Experts of a small language model: 16 layers.
Below are experts of layer 9 (counted from 0) of a mixture-of-experts language model. Rows are named router (the router's row for the expert), up (a neuron's input weights, with its number), down (a neuron's output weights, with its number) and show model dimensions 0-255. Each number is 500 + 40 x the weight over its row's rms, rounded and kept within 0 to 999. Numbers have three digits each.
After each expert's rows: a language model's description of what the expert responds to; "comes after" lists some tokens at least twice as common just before its tokens as in all text. This comes from a sample of Wikipedia text that the model never trained on. Tokens count by the router's weight.

# expert 8
router:588525442471510503556503499502435469466492459532511478540537538476573508512579475500547541413546470436539537496563553521467507482430398445569471525569507520485450441559475524412499498519454476590488459469441482570440520488511479488556441437507472463441458441609491492552485459513484480425506565512469539462433429564545472522520522504509454487490497536536496489528478476560428590513480468518480529470550491573513533442468458557561513490455431530477568518565547490546469450545495459498508481497569485467459489535491491484453541476454522495491519515482531484530443484440490446467534517498562486513451489451497447499536491529450500595509507505479508544553459480465474542491512487553467513535446528443496558479484435467487570519521419493525465522464477510511485473493523496
up3:502516477514515506514473559448489471466475509527543507486421467505499486525444513519463551534491466458492515513579499516556486405544549484558514509548498482508485523582415525544460537506456496549549486551453592466432554458453489476447522487482514507518557501589550506482500540481532538483492442547511530491443511545472505491476540456518550537450453536511485536554521496479464485468504450466447544505566367530525586502504455536433501411440463527510444486505575572550585550450530487526441535514492508496448567541460471581490553509494541491470480510538438505459414484558459470538467584423473486478541490469452548489494545516519514550532493505461473430511525518496522537492458564504513442478400525469541426445489533490498531455509452482483554505436500511507492466539466467
down3:472519449493547510478474514527507538573516505561510519505491550555512485464484510486472471533505450465491481504472422477421484535494480531464537543533469447470465471483450469558559502467468515498494534515493508491512528622522500378501585534550560521497527511487545514495571520516496465519476520483555485507509492568528496467436500504395500532459542462482480471503511425510505491520528463485492502507509453480520461471534487518530530530523609566558445529515493478560523515464476482540473516505497460529542527491374561541521488528421494546491497543399489510411551355525495493500531560520492522519520494538578471475537497430467491419476506533468598480535500497479408464541474527474478435540415583533524466533528518466500482431473512539510540466431512470548461436474502494
up4:524458417480542504463534509524467478447454449532543477580470561411510589526514506556508524530545513488485484479486526505458538587477513461554454563546560531516485481493474473573533539475458521565565515459584443508514468519533507442505507498462477553494613527537512463555521403428491546458477448554508534458545546536541519524557469494458459530617484496532507436485472472492500511511496503484536530465483415466526496503495445527562519508529482513534488498556474491507464424439442516488463463511514488516447522419480518530447531535510461512549523532497457504471418518510515538515580513500493429414580566541491527513532532562444507458437463519446508481512399503490414489529498461435506505539513506526414533500448475450507508501484513473424494498522507496497501487472554544
down4:545497478545553504505401513507527498432473561511503391494477476554476541449445494490489552534520515467449536547575503468550547479554484487491502537506456575453527526499548496543510457489508539431449435446428436519524510429557508524500419461440473518496513504479517430458526465474517520455508496531520447518528532485427521457501496553489525423441481513510491451525493454495479528456536594514529470557485444537449512462461521494536526573513465530543470585524541535530502504495500480455512428513497516485513525533515500549485542426515500411508634492505586413567495429473415444505548503548531518492542528580467503481505475525454502511467528494507484550507499555465465516508552505529509548522502500519505443536467507512415452551518450498516397504448555500551469461504541523
up5:472544441570545494546542468497487515469462498450509541496558469480527501459560575501575519471476451468486509546523490480483513448510488511483464428459445405506530479500514554521483449496477544503498548482529525539521413576451578434491495556483563521515439555494509473537514518466492462495517503503506477515533465461460464506472503453564489417519471516379472569432468561538488498539460565514516421446490529531540508578516480452489538479528442424475500571472432518530511513472505527542513515467496555458500510523497510450574480441585518498437540446517554541531477474452463547508490488440475565488507476529573523469477558438402556532473523550457487476536494579484475545415509482492541412486474537554490521538484468570478509472455539488545470503425485535509502464512517432
down5:531454481557477430527511541527450538481531488425548468551487456516515498564495541450499541467507475397484494464580639562470500496507485514485516564538465461510491546512541518444514484436547504476498528518511549506425549564493425498476441509488506555397567489540528496448472515532479464484436544479466520566491519506518500478581511482490455530459515515496469509476508457506445382512429482447507526538502567519547464492443462555518461460457490476447541472492521513536424519532501504501510469464492518501390451535512473569538456537465543514468468559539454558567524505489445521541502572467458541534537473500473501470513553513430524472559531577545445502503538485613455419550495508522513475481484530489528528494499468496514538482471490486595479474488485416524471502472531498
up6:523487458464505522567439546524477461560567514532521443483481560520493505462489482446501507533491521507497438496466542533459462536505511517495522533551407515492551494509489608559515471510515489518476446408510428496515550464488410484505510512525434520480549502443482484506574552524429541581555451492509529510554463590444550523546487536423525482513492479536515483498450462527539511398480466420448525434593521506512528480450513483534481450438447499511487483559499508539521455504524519501485378512490477495465469481523465501530501446447530517505480490519458498546418515491498499520449498506454474386467548534525497568501501545546557502412581508464491509530518487556486493491465462504512495515530473505504469553527558561518517469532483387484558466566456440558510467567506549
down6:512453512426568506473475522459494567450509549500513482466548514507489541488499496526499501520523561447482508520496534512574463445542481481537503487561418490516442484503520610487473500542513555494506487455468560484534499430489472526553445455555381491410465544574544494549561537512547528485465473431520546527507520519407514445461416406580433476507440496506511512455438464482526540504562499513521483421550557521482548542446481495555449499467462420460470445460503503527502492491504547479517492540517511607480440463529481536472517509488487530499491446522499485503464458512521569463534498555516422433515475523536526452560521439487520552494525556490562492566494446475503485475507497461482484569499534489510546490490515547431477537540517505473470538468534469484492453562455619
Description: Sports results sections. Sports article words such as scored, played, goal, match, and first pieces after section headings like Home, Game, Group in standings.
comes after: "|", " |", " |\n\n", "===", "==", "===="

# expert 17
router:465484533532516509471538477488554510595522451570458532480493429511424522459439476529468479537471496439497515503499500577477481530494549437557466424493492492540445519422517549584551452540540474543479516481462523489493475501512519500500539440511533495433502473499519525452564574526424572552509513555509500609565440498537541456484464538467523552478544463485509529527522512559504539465514456510513539402397450461518502547428516554494507465462504479502433540508544495514462492523516482504511514433433526585531557485409472483517492462498512510493519533565447493488572475472578477529516533489468460556508472506473585536487465532550486477564492533510514462416528500486517470500417465428501477535501406465498536481479490527550512497499492556431564460537554447473501459504458548
up0:514534608527503492582556469471495493558482505493538509447478584454442488564452530466483554506491458498534501525497537488492538461501499495484586485490527517512465466508574477460551478569541449528508517528470465481546452524449481541535459551501499495474563480476453409471446531423442526536516477488535542545525549399509461490569543498473435486503494496490581480534476447523506526528494538486436448470547445512543426541511450523557406510559507480558481491486534501483483464548501464489480526488465511565539505526516534456538532508487529527482557491469561521544535493465464444428519476588470433546509536482568481477441479475498523492540491479516490484528435493439454418427480419529516530475465448419565531585546489511441482470540470436539469569577463451539499507498472507
down0:614468526469464477506478522473492474491528468562537582526461493492447512507482480461476535498500537475540520466494439495523477502490501499431541521508550496455466530481537506516465497502496563516454447537588498424436489418460525498545510521491559520406464472441391488438448512465508515521470504493506575477513428541463521508532510523537368488495519553497471555523440572518483507542496550536463554543477507564447471526475479436491517557527517489484561530487470587474469532449494482552522481430465517474496476534503490502530500529464533587534463529476485496514522492518504467498511524553495478463517515484564493466534467522401510469453512478546461520534534416444407460548512512343530560505485527505523468504534535529466475458454538524583448545441515487531543540518571532
up1:598452520484474631538499482486471533483518441502521515531480547449524446431479521498537420418452523550504479533472508535521471462490476564522506491471588413518484518555577461471537567559460557472502483477521495504581572554525499531466445431492575471470485516552476469514481462516495544499529542507479400515526483511520482580477537557538509563441507484580499515534484483462613476509429467507472493517487498585485520488442483499462482470511529531479499507541545510511516440511431469540495481475460521488521551557473482487508495434518537484461569480502421530490555488481438541534433486462471512480454519477489538531497538502428459484477501546477369458467494538477540441545519480474534501479525419507478582515510527530458448469525527485472505523457517520455485525597469475
down1:459533535469532509469528414466560509507519467482494542482520535536498461472407454543525483497448501565437480515490470448467497473470524410553493429514532518516487555600554549466586542575532465439475485490535510511435568548540543540466457437522508555466530462526571535472487563536480465440511545496465448519527464442546508526490462506475520489494531505591457578522494513540504482525447537475484499497551494483449553520417543419490557442546467547522502514547550492538463472473501490496541508477548499507544479556479446410441449486513513469455488535541523497518495497495504494500503552477456529431488506473468520454492516508495464520526469550488398504411497473555452505499483473469482482480588449466461616515487491481561505488571453513470526481513483538502507488527376585
up2:501517495491513523504533527494506561514493470462475460467490512564442498546388517519503536570469587458514471482530472471546513512503415481465532439471482504491484489478516482521494459488522530474489488531515497460452439553460494492446498467508571537451474503479511513470449481471480505520574501502568471509526477485504501540539465595598574441450469492437585455499459542489463501488509495503559541431497395557528462518527520586543494466481443540442498534516484527517442460520480561527516501384464560494480468506460483524513411509533476458467516473528473571475512495482481494468484493486477442553536473490447468592543516553523444476493568463397511447458489535465500500493478508509469528518518485454493530510663489609539512487461502532467512473487539520564543574501506578
down2:457473502511474521495504459556483444538390562451509533453501583532524521626579480537507506532446511525481459519537467458507513534458451492528484459501444528545416512461535498474500466425516453529467464572461444513544486574451490544467516464501471517493565537521461480541516582532493590552510609469533525577521513486568452531535467494499430539497474587524539561576584473533508537465461437443540591488452438459542513466470514505495552425490505536493494513535501540489531474508511502537455496478548543543496425537475515551515527510490457465538493490525435429463443483467492459459478535446520475444517486488480417513519492529530530525543555496485450487563469503471569474496502489515501470512471408497483505490448512439464497507458508499448500466413530486501507485493483558
up3:460471587432522488515459464483499508526548497461529549538565485602539481484481541500498523393471457478509503516429484491472508456482469538506526419453463459544505517457491517526484419554526567519533551460557438482519497478572500452426457501525560536501536512415510506540446477444571508471484490483542511480528538556516502508514500515468468522533507521436456486514557489456482528476454495434429536466462580473531487499465512512494489503500479527511518470523561478506463492528495521507476515495511593506550508469510479592507504510595503504369534444506449423470412488513499513583525434568488551549528475557481534490527490518491483441510448456424485463472500504459448435500546462502543514490443491572452531519477551466527441521505517561484569459603565446481513504558507514
down3:549453541528492511450451475502467464497528556518509519470460480558391404452487487499493496450524495479474498537478485497539471491486458524514561478486483469528530497455524494464527483490544513542514523476546486524582534522461450507472467513468517500584454551461504487513411488482522542457588561515557547438545560525470467485552526508445550525522530421478518500490498544489493550496540517457547467455500575557550482491459533502389488481519544509533426456528476492497520542498483497430531560439490516561562506562541443479492464472461493489440524442453498442519430487455527517442527466532514525474524533533510569491443492467476470477518552516503540526544469526518514485512556509399383468489497516520511479583554468518518454576502425496464603457522439429560570575487508444
Description: Proper-name word starts. First pieces of capitalized names of languages, places and religions, often in church or medieval history, such as Lat(in), Ben(evento), Br(isbane), Catholic.
comes after: " the", " of", " in", " S", " L", " from"

# expert 21
router:434497582568520468461463510425570553611498483480458540419572480501431542473523438533491496546493522480537447498503519512478528554487549436519462443522480512493479500449497583619475541608550535510475461536445473546441472466558470443533498457502485503491567474446536503494512528480499569530502531560546417607486488490527549547481517518479571524470500425452465512494533457564518505472519487534524541505423449472483564534492509511523478482482466567532412494537509463476478517433492511471525465450469538538471529513506489520435476498450533515539526460562478450457529493492533502483524544433534520518532519495485535449504498591531439474482491478525501463505532498459524458476423480456490455563510464500517561490555450521515500533485541529481551498570594466448532473503474542
up3:508503530510498527611525470461591573518496534541538456408498503504498467426520519552566491460472426489529462569525515507461465524588522526467473524461496521488501576517537504471479503519475529555522477443517492501523555493486461440472527524453513460492520496394570519475534446409453543471543530497540474521451490477559491497513533451487496540497561479538453529584520512500483500461428572443448509496543455522482471493480545540580461444535401489483436451548497494457590500443563482542486482524514523483458495458477487530475392443504525502519457535597491521489524516573544518454445488454495530493541463533451486513511511554470564419565559431539496441506560504524531442451488515477517535501489478475461474517519539473479524442534506537534491482571475492428448529501470511
down3:512493497506440519559511435478518509484554474475558459527498497503551535523471528541546482464471529533539468519474447554453499534513510491568475493496421480485553632526495510509437483483476492475502473504594467501457433488555456557519515473513448506471450462450523487498503477483495453493427503524513526474443565500517569493439549496436517481552549407527550561526512545584488553530528445454542480511461487488405449494512535454475470475453540456469501502494423429563540544428496600529430496509563502455576458601535486510455500419513564535506496492520508491530493526572532468496538489528518552525488519463459523467474471537494471425498529547558517556469517553572471497433424447458529479520528468518416501434533479508467482509541504474572559493516515528447473507511452486
up4:458418560554503488507499499566484502544548539503518498519544443521459507475516538538548556428496561414460492475504464576499483484457531433541515499531547455565520461461491518562491488449536522516515527601479467523470444525484488497479512562491501569506556553492464502544497542464440472499531521488634504540559482501503464480476503528523451551493489530395510540453418483456516543516494466536481475501482449517530450544497509538486459515515558517553501554463453557525507508439471491504438474452497461554412526426439530437487431509429525514513548416511421471391451471502548461516454491477524464497440446533489468522500516470497528517482541469502464550533483533509526475520483516569557429575488518463481589520472476519496494495518523474474545497516583549465513555535415537
down4:479502502521476466490495479523475520435523504541460505520458535454456527556420552497503561511503381516476545538492457463487528567557486515410529526496442455440505519533570514498484450478502487417548470450527543493578556507507484500517535495485508493491513461464468484471545415508544459456525468520569469460554470480409540434489489479505572496546468499553507455515515532464512545557513514488573438540506504525536501480443452528442474550427514452495530491498537487529474548548478470503489522544499473528433453479450593505524525443532530464537557524493561550627467515537465499504577505511531510488512551447593523410500476513548572522480496507487541535501472482529499534523495473521507473472514543475527528463461480425535488495520488398478451504540380488572414496506557463
up5:502460531577533437435474492515512490534495526475520527535534447457457512430502451506428460489475483503479473528470447440523536503516522535497560479482522519527453522531549571579513509517423551528495440554475408474588617579511554554503476545517476551491510387536479500526473508485480535485532461552502570488489552480480582536427559452508559514611485546467428442453445457501468530494496479474537518510536450427497465509511485577527450554529460504536479462545502393454486454460502504433506527531452506531439488571521437503538514459456499438488545488563476508462505487526513518476508501520462486536518492539510470548482496521450563522452488516471467540406472554568457431484521497526469527504519506525525452560470475538550428534490489481509486470510550486524537492487533555
down5:514513505501460469535447535462542531435459451487483560433494490472564469492540489476477526480520468490517558466505494559539481513453512486546527498512467471516598500490499556501540466504459420546506474537471541496488554471428528524513537537467560492456521469414473514505476552455494503471503467370521481452546556420468438565557492540466457486424510419499432477550466506474432540463491513504453495480524531539438442560480477621494491529565464511502534509488527528480570556470501504478521492515533446472462473588529444516534555540496588512514501527521529492468515492466543495565507476526468561517449550493478515475463464541471452462424457453575541469487510475522431482478500483489480529550572464568520478437499508542453414533556492585505496532518566489524585450471527463
up6:468474561464481526538484458585450548474482488471466484481493500501508461525481484500542546454452495506588481543541557552520484552485473500511490587582577470458411469521451506515423526540509476503463522499480470526532492499494498451435527518541492500481458466534442459517416553468481477559486499519546529464492533533482531468528429483484580518522491486538518488530504515478511538457465442492511412562507489472524505502470553566612447508497527512522575477483525500433487469463505450541532410470487539504470468542571428495502480463483496536550520395550456477502538510544490474486519416538443441474461554551506463455528460531513428394466496519530480439517457500559506577475478466500503464431544452588499508483525504566561519477533439500498524588535528447499483577475532535
down6:476468526494439471534437503503568523517463530435507530507456423512473423539437468546517480480495500515537516493473521546528519496573552477440525459545514494485395493541515490562484512562568556545527479469491469562475425481536425538546476462471504575450483492529435493475496499415496521515485517501528501501459425498417549530546504492509519492501493530617518502554532506472586473449498443508435476485467516491479538503528464548540525527559494485547517568555509529476498440564507466511566503381497448512530569496581511437492567496510580538539499461483390412482484469496543439445520518525481519433526520565521495479563462522543516505485451520520533459401452435515493487466548538506515486491501483517447472494469510466529529512510466547521494450550478535482424544482483513
Description: Proper-name parts, wars. Words inside proper names of wars, places and titles, such as World in World War, Great, Pacific, Mount, and mid-name word pieces.
comes after: " the", " of", " The", " C", "on", "The"

# expert 26
router:564496452487473485573448475421469481502463570544563532441469416425479417598494539530505485566495523508456523480529529513501428492516553493493446536493508504460452434526504526536516545519495488555488454517537570508478492555509490550530485509523494507471582476460515489541470498477452482516529444512502522403504361533426481443479478524477457511564445540513546474485504487487490485511545467458432511500525468555494566486498425464475546505514487480461512482478526460541487486475500478475573574507531558474537453568488556418450588571512472521476506493518488504492489473486516516565527539547525474517533492480564495480454520512504414558483535488552474474564425559573456487493560551461452570527479553482496577452486502539507468535428453513526482438507460444489470542562477502
up3:379507535425450504572465486539472545481495516521539567499497477556436541433502569490552456508449495543495495530525479477594500519551474501534528507517550555430474514394457571484489515532476500500519521462475518504442546547503477490453471523472470502498536497487512545540453517507515473567551492505527486472521508561506487539492495606513569461492554509505487506503518456401511508493454484576492577457510522562494530466494509494453557441504449390436507528528509464502475420478542493494496535510500529507469491481453495407508457574510472546524555486506455535522527521532555486515502519532545477509544423515444482410487530543504509476488531495481497426532487406559528515498471592503492509532547478520514452488500481547424523465441547530383507415506515450475404497527504506
down3:479538552513516479504451535439466527556524523504456545466490518519468509479419527480450455454572534452500514486553503534503450491519499456544527576492470456489549538476528486490505628555435544478503533473471472561497494473519485509465524563505524551488452489562557510514516433517465558475404460521497467502467458551491474515547534500481524529519459522493470403536541489508564541522539526475502529506494475508490577479502450452466570499491466569531509523468515498511568414464486482572463502567480472469547444523427499468473469570565462431445455515537502453533479545528478522508547477531511503535393491474509445485502487511459527426521467413454557549477464512500572482423547472508477525536453490563601533523561492477510472465457536568509485452447480411462470553554441518
up4:522517506504472499472360478565484487554480504447472501472482527518495488508535481531498507498491417499514531522556524450492460555516547487516486485492584497500437441499542565434503548571532520479510420510466482548487456508461498529503465429464544521513562531521500515532494503472482563571548367487524481518545534498436489510466550502536431491460466434485524533466486518556526480530477504538555434491496497519512483516479515569479427431491538500486491451561503447578540512488474514487494404415487495614502455435520516518383464486513503468482516507478550476539491528524498487539466522575480493459461486530500515428509553406527439475409482452533502518469478508574524494455523463553512574496432490533527541357512502520512506543476543501494485528498514542549474517552494507
down4:465501523436539525588419545510537436492444546536465577487493387526487537486547468544566540491524467508486456521502535463455482511542513532600502518561550463474478513474515478490466438478540509496463526460439557498504482497538455480471481485436533526491541508486468446488557517502496541556464504573534511570570517544517487542492504541434463556522483446475426523522534562519477501539492488499496544510533608477487571472503476518435508470454486483535507513569558482584502463451484522459474511541522504472492527467510487429421511458505502504547471481560457464505516435572577375429531491584492464539462500531502432576542482440516494479565538461518513521496522502504539541505504456497475554488554449506433474464433502467440472494530511502469455446494502498506483440504403451
up5:529469512527538512506521580428472543485574485484478488479569488472485464515553524470594478523443492404461444505439487526466485545446577472462472519503555489501523471529541485531473449547394535487502555494544489503510499503499471457491539418466478480502542463514515529526407527474517550513528489535503498463450525515499495519471511580503516486511544510499500494531503516506458396468518515529476518512589551477550566502419623420549514485487516442517492470441512562503532480507495393502528535516476507546536489440454437509495504526517502472518472535525576433580469538520484486448501578443520566552569448487508538551521544437497423503484424463506490479496514477529483500481494486427504479513490527609483466493471468453486551558528504591483502494494447476547461464561431469
down5:526624445465500524491461467472504510441455447497523553516524438518583500506526532557542506500504509508414531491560572478461489481498534481497472480487451492559469622433493463477564481506462555425474456431465458504457407480453495513542538451460497539477562466437547559588483562501455502454506435487508472493405509495464492559481462538475492464556563445543540490529437549488538450477500548514496536487571524450488468495492492453512459491532519538535576514455473481464551536544486512483508564465450536506486492543460494491464550503387519489511444488492505535554540521488556435573437586555494546473516531494533520520459572489483495577532442456489557456434528470489540440517491516505513493525498577522525463543477476503477558515488495535523473472484494452506493469443492521
up6:486542376533477494489444494521461587506472512534512489501503461529486505524481543464573537499524553508447461514500503494418553431506536447474401397494554507467524586571596513498515527488486459502550492516490517500500523575452444569528524508515462521523564493518458563474513520578498533503488495495573493524481508460433454461492499419560445468516521524469446490545490499501555458464515477510484518577496487480571462564540522511496502468470511482499488521482473541480475494470463458475495560506505539487473481497456517528475467427490484498534453480549494474520437557470509496483537551461533519498446493534530525607508539482488482501451551479476393562510486468548495445491492598483554436567436585469421512434508511463578500464417485511435555414487527492509498523453485503
down6:437492526538516480520483501526461473489552405550586509479473481495468503448408568420516511560463455498535447448567481398527467463505493507437438407554479477493513554447448464474462503528476450498472479498465506487473516535467497524472437508552498462571560447474487467500562526525448482461473574463499522608482510478543506524529484463474488515491520523553504584532521494529485486426579564557452448461574486535509502478512546559523526408530490588417557483486553521486479532500554514569475513532465515480439523469540475472538511521499520484422505582512492459535466553476453516540488461483503510513458531545494517526439529459427484509518508546555474518497486526533478479410438450514552444528482526563444535545506513503530557508518491526524568453466564498456515481505512548
Description: Medal and competition tables. Sport event words in result tables and tennis or swimming texts, such as medal, gold, silver, med-ley, bre-aststroke, semifinals.
comes after: " |", "|", " |\n", ";", " m", " medal"

# expert 18
router:510449570473441566536469534536573530540531483482511464580565420528481545509445437533461484465562481495540438547553506528464504554524548452460474553520496439540487595456568440538477505547523486558542437533564530529476435482464502468577482414499532514512495515514501538503540510501506545526473468421484547573523507475534585453518444531461510522477551460446514455504491447508494495430539501511453518493517502435483517499420522532500514481427488479499454506535493456599427497478494457517485477501478429542518536507504574544541460434475511506477503503469444509477547473505574544533505551425516537553532449514508468473526502536527485458574528439450465459498528472501529500525449465447538487553546479418573529451525426444468533435495521542467521491522472469504427468463530495
up1:424561568517532514444474534474558499483459464531496485512484543485526514500451460438461503466418454502510473559458519484533506477478533540537468492506470538553530483390560529532593522477483508545533453507543446479513480512568535427469473411449509529512461435481551576487465517521455520473419503538561456481530514480509435604376530536518492502553526525480502513523516478532566466473483443520508462489557514518433483456475520510481465472527493530525554467519469508573496495450591446489496555460442548489495468529479471484501499519587530502446514575461501485535555510461507498420569469430425440499502485468498467510537528501480569522497527506505450464515499504448529552525551508533555537501519563488489510456497446532539572484474432435526570500553502500542530603508483462
down1:513467501491517539513491539474532489525499482527435516483520560450497598451405501430471528509517461431499511463474471463523497470555555527447556472499475392522540493522558515470598503415572497518498459554495445449493482562524550536509477544484482450559481458524439541490523506503500534515502456532463546545482496541483515520528471491518494495490558481529432521524520527512495460528501500478546515476511513491454487501505522544467505470560478530466533432527492492451561526569580469515554506436558537424503466521466499602522419517505499504480548494471496499565498618465433495515499490506430555490461543471526466417487473474513461427541487526530470446481530482412452469466491427553494557494445533427502510478540411540588511534539481532559419441488476526544492510428543547
up2:464502524532489521515427461551496517489463534462520506498543441493520489468521479489493501506435576526549472522562514500446455520540525539472462502513437494501470536427443502518507487522469565465574487576513453483558486501528508405489516554494506568531548523504432493563488490397545468518537531545548503447497426498477562502475498552430491473476460464501462494517514460487496453480478497515483538402523522485495452537555496444523476532540446456489578584485444482646534505443469479476434523483466551578551486546468569439628488520481519539501456512460500486505516491466484556519517600535466552498521492478507499491496510558524462496491523498461447535456458425496460485452410503486534521477485510449472521546491507540583579471552499503446531520457496477483423542552457514
down2:432562502507413567385540520542554456493407522485546490528445500521453448561564474518479467521523516444530536511581540620451481529485458558558497468520458458540550497529589487570538528464555517504452489521499400448508514507484492458488516459470489458545523471463481465515467479488554506524478486544469520519458479440531451494562502498489517530529507434505479504552511487509497500492479522459462460496487544466523500475487450538527496524458520522565544491582539529522500481578502531453560495478525519556487528512523510501501492474556529505518509505494486532521524544473455464480514463434574491512446514424536499476472531533458508543525553497459510443523430463497419501468420510527509476526499507504549483556433448448429461503555507490427455488561536418538478582517538359
up3:428444505400522518486473500499465558481474507553538452477523569526554491493447439567456514489446504481465430446516442570511477501500482468488441564497555500553521549523475466537528489606563456530484441498524507503473490514468527495530503469486454537580455485450559476482576473441488508493438471477486530507468562539577529494513514497506489517464490533562474563492398505500540503467468546480563480493541379475500484581494463567539508477486453479539565546438493514569502585440552457452466453440503419508438512515470525499511453481517556508525483438513503513565507515512449477433489550458513513547500445549475467486490492516489469514568549519472481523498527420515498460508523465471488503562453454525563523555498478423430503464479461492535573465494540508476547561569494476
down3:523478490486502495467536473433424429512500504546522495507484465485574555521490560458561528481388494435468456456551444534499451491504560504529432576589513489482409519463537445517439505480547533463524518503520573482437466460520478434526502517538502494473518524487501422494543523464529529536521525583493535528475464417528502420546505480492464459493503513488511506523524543494565514414524516458534493416471425498531490484444490552492515491456567493512552481465487475518473486559478519543533480513514535531455523468584443480501513512451559474472421539573550439549502494533431513442497557442513509532465522539482557533514536470467459473549469520534453540577514442539578517463534571483526479476470591519509457471423583498514479559507497442542511481445512486462476516499579497
up4:541480538501462534512486516564488515537529511470433493491511501509482493432541517565409454436526435582503516517522571472542506523445512449480495466482531452509441493521506512474426531460442503489484482517588469555554496585492435455495483509411513502492550505487488573609572505539545558525468482499578462471438513501427472504458478569496541479436537536484475518507476454451475546458507601534531500460494491500523549554436479546464411498490520650478537436499431453502470418507481454464521499484489541470466530487529447608507555467490627457489452497498445468490500537506551520494467508548515495548480481443441465544497551482484497519434508500498514543550536518492430437470452485487471483541534494480535513503513487497516510512476477472486511574502522506528477518530482539
down4:513574544442426552527445437432508498537528506507531519489520498500502519457511467535440498505576502490484503522430478459471479589473501476609545479491512486512464521523557465499509576497492499520460452525584480507472538565500426499500544521476470492543556528517514436577553495487559550556544485398498438513484440543446424540493514417445454382463540529452532506541515443517433513475548475517485456514481537507521528490427533565435448475496539508469490488485495512482499508487527469522433511453537538478555547531477508585452572484521518500467505483538504530459497537449565545559466497485555447520522595494425549509485464526494521483554499558530556477564475522515499425503483377476497557541486468492501513511436570490501485475496496467481507497451455494513509488419480502
Description: Word-start syllables of nouns. First pieces of split content words after articles, e.g. gu in guaranteed, ph in phonology, dem in demonyms.
comes after: " the", " of", " a", " and", " an", " in"